config.toml
n_layer = 9
d_model = 128
n_experts = 128
experts_per_token = 3
d_expert = 64
d_shared_expert = 0
activation = "swiglu"
moe_layers = [1, 2, 3, 4, 5, 6, 7, 8]
router_score = "softmax"
normalize_top_k = true
routed_scale = 1.5
balance_loss = 0.00243
balance_bias = false
router_z_loss = 0.001
n_groups = 4
groups_per_token = 1
init_std_router = 0.0343
lr_router = 0.000998
n_head = 4
n_kv_head = 1
head_dim = 32
vocab_size = 8192
norm = "rmsnorm"
norm_place = "pre"
norm_eps = 1e-05
positions = "rope"
rope_base = 10000.0
rope_fraction = 1.0
qk_norm = false
attn_scale = 0.177
tie_embeddings = false
parallel_block = false
init = "uniform"
init_std_qkv = 0.041
init_std_o = 0.041
init_std_up = 0.041
init_std_down = 0.0
optimizer = "adamw"
lr = 0.0032
lr_mult_qkv = 0.4
beta1 = 0.9
beta2 = 0.95
lr_head = 0.00847
grad_clip = 0.5
warmup_steps = 213
schedule = "cos"
final_lr_fraction = 0.0
batch_tokens = 65536
seq_len = 256
doc_mask = false
train_tokens = 365900000
steps = 5584
dataset = "wikipedia_en"
Below are experts of layer 6 (counted from 0) of a mixture-of-experts language model. Rows are named router (the router's row for the expert), gate (a neuron's input weights, with its number), up (a neuron's input weights, with its number) and show model dimensions 64-127. Each number is 500 + 50 x the weight over its row's rms, rounded and kept within 0 to 999. Numbers have three digits each.
Before each expert's rows: "comes after" lists some tokens at least twice as common just before its tokens as in all text. This comes from a sample of Wikipedia text that the model never trained on. Tokens count by the router's weight.

# expert 103
comes after: "  ", " 0", ")", " —", "0", " 1"
router:513421453526532458421588441470480459583470516494548525601642570512553458458448507474541455533413503448471450535566487423540460448419582504542395507540518457540454482544473538607499523479459458
gate0:497486550465398411491451453632542447480509514479521459562507581513440526451501493557493417510610413487448475486535447564522526393538581569500393528482538499459477522466532484658459513510506479
up0:555385532409524534474487584535535550535451520436630514527538517488473436410482571534540490551434463471383539454525375450519400488522534511511427502468498514499474547480434531474452482536514516
gate1:510485538563506596460497560486572437504504530482576465535592489506516502508423558456512464568579533463523416501503428489533493481408500460499491504484502502474497494602443545560530523478516509
up1:481539444500533542546480501577490489437534476488472510429628478509449444425389476553429508486523595448445425516392510434450426494545423534455511524537567491506491552528500477544532468567497546
gate2:460500530437443544459559522488499466554428454476513483548605522531533532462595501551573491557533549505561544535563539453484397482514475514488531544510537531563566498561513572477522518517480485
up2:501469403477451521457514494502451528489432496499482466525633490572456402440509454511475458523659427532466508539501480458459424519457471491481546490503499429542508487512533437514562527582495506

# expert 119
comes after: " to", ",", "s", " out", " up", " on"
router:514444446512533464420565496486469428524523548546557492547533573483530476420473471490573475535419519450462467526560487445591520457429512425518482575498545529516488499534511576567438553442372501
gate0:451590536590415541485500495490510429517531511555531460552534499435480548511462468526576440458424539495619486635489462568488554511431481536514390554508523479521497506486525489570488536485405480
up0:477521435687469451444560524455504469511488507594460522606519449439467401465433460460610506457495541529515561588491495607518531515573460537453450564455457459500410566496459497497501464542439461
gate1:565513432457505529486478393588479469523460560477556521499472498461526484470510462489472520503473418424527529481440497440570456464497553545501450492480461451521611523482449444487463482477467497
up1:482538515415542609495576453450458443499479548527508446568459465457520599518478497579550472451428418526566542604409464551542553438521453403575525540520553540479501544444497509486499533522506528
gate2:544499523573492504469663587479590485567588506458371499551517508490490511620465515451402570582529410487542462510519499448491486463501510525499500513499501450522550551470451588531488546491542443
up2:520461477489639350516518448516488499465465584509472562511440473511539407472548541508496475511473540526429559585477513608479445388580530456489471440509564556529487561537570530497496415523518471

# expert 18
comes after: "19", ",", "°", " (", " 18", ":"
router:510441448471571452411531440522497471508475503552515518520598604533532495488493546450528407582459545437494443534562459480557446476430542515527442489535527468583475486558425530573451540458403453
gate0:495410417469458517425496488492485543425522472508537425534542548488510483534498532443593454466438492408453432474486528462599439445505529521535452502604495513501375487493434532537523488507485478
up0:482636433642585488546542475445506471471541526504481533506561450521529476410501524441552529511489504580435515643564523570521609500548510495424498539536522492395593513494505410455602438441574488
gate1:462469367545431466429523508535527460473541538540519496544574395503493456493445514496547435571547526457539568514457478432499549481453507513463566496523616442516489509482483517553464555407482545
up1:468470445483436507540549548521449552551516479563505340519510470496503391542461480551410517413538528481545475499531497459545539524508544500467423479422527471469481476506503545461553553504519519
gate2:525496449509460462471525536528531449527553485451473548527533441487546504491445444605538523586570556526611523483629425481505516453443557517505444506441457468593596542498472502571446539458494532
up2:487572376461504419511465422557545533513503509502473463510514512497492476642478380546459532487518637518591541556564543476553538515346474564480526508435419501556555421526420474521486467531444471

# expert 71
comes after: " as", " is", "\n\n", " the", " was", " a"
router:577440498459575446416549448478495496507517527532493534548569566562525465461458581494564435566402539491454465571557451450515441421434560521536479537575504411568486405592490530542455500496404442
gate0:503486496441557465534459559507379540473444497521441557518544548473431456392381465483423454585411512500602555449559480522523444552446497437498454531454596489504472479623552457520433478529493530
up0:408492545515440509565514475401472507561541516509567492468469514514376461503447546460516517509564499537448528439453542488499536487370488467484460541504456541478583402472518548483663504454518483
gate1:567355506554517493464473577451510467573617520574516486513545558483641463533475452487572521473494545388548453525519545490523375412520501518540466553501553517534508427440462553470514518432478530
up1:560500513505586436554471548510522446534461415490594495496488479468543556469504646512610558459524505478468496513488470537505401468428416534495478578550475576477533502454499536453554589530515517
gate2:524492488490453473482462490501523474490498573512490650586570458476540435444463530381457442476443557471530481560611550331513461460507552468453494536536499542461520518667515469533500561423530478
up2:462511500496451515495430462364503467452565645513401560349527498529533375487430430509489476498409488500460491600504493492493484476547562475455470484494476546503532438492487537484522473421528547

# expert 102
comes after: " on", " in", " of", " for", "ing", " a"
router:575411497493552473403514475482450499570522573512543585576545554537545440488449530444514459572486482399474479551526494432524501429469586494558505560520554431535486473498449546524505546412467422
gate0:586452417489519540485491474570485478585496478536447475531512591549485457466370473513494515536505503570588488571512495475660476451523520456495448521522628489581519473540354562513477517496467506
up0:472478379539522471502459410591530518508573571477461449526478611512527438540464454517497515493516528440455479609509507524628512387559484469463519464426605554514465432434497551495474472539494586
gate1:419473503449543508504431446587571556521590553490527578505449497503588479571465470427420496467460498503541463515578484490583508416555522373476493464469527444495482452508446546536495542394455402
up1:540474510506538506436505436494572554476398548590534562518490502471446555648531466455522572499459415539510489519481487477512446417596497507434517434538400469540528504529502555413496505519502432
gate2:550468488526489446538501449409511449574517547516429479503579451573571425468484507445428500558569426458515509550523453497475546392531493534495419563565557443568484503517467488553474542511435498
up2:497495548624552477446466493514452451412455463561525481590502388418529578365449514545533538546537601538572433479550549551513499506562462443404519476540485473549505509505430418501407479480535482

# expert 9
comes after: " of", ",", " in", "a", " District", " County"
router:557526470478584447431535432469487469519497518569513511533506612542500483409422524441563428568420611462447486553541431410570453519423549491541406536548544467529455497573511507550452513436453412
gate0:573447481538471429448541473510468454501529549561515628522528565534511494444486541522523459532443519437566500429507379510575529469473568491527467492527623508535533483461458550582498511526413449
up0:552487544499453408410473503444512506491492471646579589479463573528500553511541499455467477525498488519576573374472487590545479569516531504489454510548529490424478527351559518471542477568482450
gate1:541485535609519428491523415511447552520598461489509467495556486472507512517474464370536510452503431445504531460529472482664476486457579496591482587462582539512503576446426554529491583470480549
up1:525502536526529469471501457511513530480513542596587552530520493462508591416568452426475515473477512516624552528571609402453513502549654463549528503483476531586571388527481539474462502541548456
gate2:405496513499548468496550482433483486581527515531538511560543500530563468533369528487547491522508496487545481505512557519549543471514536459473497506545525466519443450628467506564511514431458366
up2:487486528562487461444626541473510525473542557521512512495543604496515495515561469545486447520556525502398513545484464499522538482412583525581497526492452526479510601413583521592511431467532598

# expert 2
comes after: "\n", " of", "\n\n", "\n ", " part", " end"
router:589444456458515451414545414502483486577547551530564573499545566567571422449444544486517448551456556456484444507554494490574521522470582434571469610543549475590542481542467561532460565437490450
gate0:568486543534559468349448477525514499483445529537388401442504557567498578460556553517489557474512448539544533572481469512508455511493601549415436503533573500584562512544523486518518509471537476
up0:593516504474472600562534490525557476529544494471525485456511512489382469567510484505505443540402566455421481476541591493398520455473429535511495486519476518477521466517415468516534524533531458
gate1:544458386495586498485586591505464532485449544503470512518515560434518506482424460509506527471481517385493548551545478578597542499496457451541516453478498467577541426542448580540535529470482514
up1:455463527545527522542506431450518382516522597482585419470544525446484477453578583403549463604460431513497488534546502392477377505496541480573517441517498487433411479494525442466442579532540436
gate2:444412487477502409516426465540419484507506439513585485505599505638574528425518535525464479529434535486591433562535445473588421519515543501484491495533494541594487335532409501498474474464451488
up2:480531494623419475420535476450457513556597494534602535504473467470406485522481507426538477479519409547515513440513550567524597510502485473498480527444493488430494492481537580484460488492499480

# expert 97
comes after: "|", "  ", "-", "In", " In", " 2"
router:571471427482509409417504461534478437525553567565541509518574572558615467496466524513514407584466601479497479505567498470503497466460543494522426590525586488580489470559455520590468535402472429
gate0:460484542421510440457493508487469549575535560497558474524568550514537603430419479565458522481508459449519419477427471474489545544485531500489480565532467496490436478590520541536520411421508417
up0:441388552539513526462518508414499521511530519546550600546445477421554435517480497449464610529498469545516528447504537436487510449481546507429481522508529516488399534453609457453482428421527506
gate1:524537423512519478489502480550427490581499473550548575551573428463401459413525544470501536548514540507522452613486481412474502498392463551493453564547481457612444523539524535433494497361497349
up1:389580445402505565494536506478520517504427463502578470515567412592465543529526482538502524459497559445500488549455529444432470514499453536454454578473596542564557456526476458411532469361543433
gate2:540454462475548565412500523464552470531487458486517573496633526607548486463503450568500482566547496448475440542485502463479501510481503555474510565526470414456500574533397620513456534445461627
up2:476519470533526484447546440589531572501426479446488516485449519358514462635434529471498552465408531503490528554478482521518519470493534526512453427543461478507481501567510378492474516417444486

# expert 17
comes after: ",", " with", "s", " and", ")", " on"
router:544464491492536429480546441470481438538537507513491561590521510521504471486421499469558457522450559475489473538535423486518442435436603466509466547572537506579469426523488578550469538485416479
gate0:437480473423456499491560519461503489557450445481452514489526481470517459530513465458454453587482477561468500474549433418498513471476472523431425542593422470511563471489537610514584508402409516
up0:514486491478556500497562456614449504532526464499531486525500554511463523459557421436527446585488562467489478539461593484519608495653599453527483484491557515485555493552512504461618414514561500
gate1:522523496559487520476356454521477486534520543516481488533520444514505554487459594513528480430447584497535528549535457547538441551417472428472509503491427493485491467455461466520372512522465512
up1:488549517524573515484494457486476454508484435488513558493475483482471499558470510404549465470454529548518522583552528472445466457449483478424459438463379557476524487534340565552568547463500487
gate2:541494419520532411487455478567497504487538519569501526446537526476445467473541511519515465533445471451560521521523461462590549437503525541537500476439592531494440448440506570602470502459488602
up2:533506549480487376458519480538562457464478441530503613528512471513474519476536464556474468452499530413510514566507376530528427569512465534472556544497517534447472597402579466548609554475506548

# expert 14
comes after: " in", ",", " New", " United", " of", " South"
router:576496426497554430455558468518444464610471549573529575560549519485561516446494512401562446519436578454521484535523456446544430460436564539564426592523561459578447452568430491532430517453477422
gate0:483471448539546466446549495524531467491509472504468491535558404539534526468537537497547499480456483476522424509582559507482494401400589449448493526527541472551533519548500510491424542454431558
up0:534442435599544512392432477561595514436492495518518538454530478399584528488485451514491553445512551441570474597503486582550419464374443467467581542525576504510483532454435460457390534510512650
gate1:481449481473534448431568463449467503449534491518469471483589526556541532480484445532513496485430451481522545558504480539469431356520572397463385670457524505491433482497424537518431493482430558
up1:475521476451496424521424547462469499568513481475440540517483444503539554506550493516538532492455607544472548495562567450490497424429516558495502561550439459555456443574441476526479558510446546
gate2:588499513546616432448617378445429505503555558537494552493505570540509505533533573536517492585462597487499568499562526481507517423451578460499485520493509492571423436494551523516376524462412498
up2:438447527462467544493373581581535483417512558485600478465504475457554416446434411526499453465492435557549462496440485475534537528536488519485481519509538518511549555461421507477559552487522526

# expert 30
comes after: " in", ",", " In", " of", "In", "–"
router:523431405547565435427503467490428451579440498539543498527590553517515458452459538456540477533493483407428438503492491417567462419459531446491445550491537440553517470530450549545447539437435489
gate0:509620489505582441465483458533571452477476490572435493481641537564474518422558439427565485496428491442486539529515526504570544472480515458568475600525488495477451563550509595538414566575485517
up0:506466470641489418482563538474589501603511539499434525465579488509494511449525572518543533493541453503419446440450560485547627442512460445505505589397477514497493452553482507471434516516529568
gate1:520517532446485514489410577456461450576529503450527452503472565461499459529487432497442503550486522411382482433574486495478508512460478514563472550547433492504516502477343583520478509527416509
up1:474605477547528514525587520577494504532440464525479562566507483541505368530438497580555495493447463524511547594427510463427441483423484576444508485515507560429599565525569375490492531501494465
gate2:535511491542571425533497468560374530580433500575564439531506526544541461426481473524486463543538489362529513412516471436539469560473553481489528527473513454509463404513544577551527478400530550
up2:547489608486456576446586583542531517448565508505452523499435535404524422586536473500524505470497460592486505558542469511412494494479473571554481488455563391643588607518435403479520519465464565

# expert 56
comes after: " |", ":", ",", ".", " on", " at"
router:605433439505586493392521445498468413519508558529515550494533529561560457467481514456502473580443491459457409549547467441542463481459516445515427566554488449492522440515430544548447525396421496
gate0:476434527435500442357546497547491511529478497535455520504571550515451530472574465391524513449479538510479473518558421445599419490452566475550479445536479464529519547551408512520380542562481566
up0:561521590472394556467509575541548556479570553540439403524490502614498502576556498662446427515499459467499435494515457438440549553451531513518522501472540534510473523522572527510442553554505544
gate1:435459570615510492466531511548465538481440501584429463489489438543452474494442536529584577528491475567473401509580498333515481463522521540485543567481435517557442466582497504516446517423554483
up1:505560529378515453582518538398515497508567422476594385517474488546540570459494522558407509421515528474499599544402492466510505503517544411527447579466559451434486531440526507537537461532488492
gate2:508421426449557445561519509515467443537514481561545451421522592496575451583431580477533491521483508490399420566516493451485497557430407501466541619539526422462532489522527561469561586497479521
up2:573443488495649510545521429481498506514549550510516574412479523495495553571460511529427483525473428470508417465489529456418495572492377584470513558542466434501535581513402535517467483438403557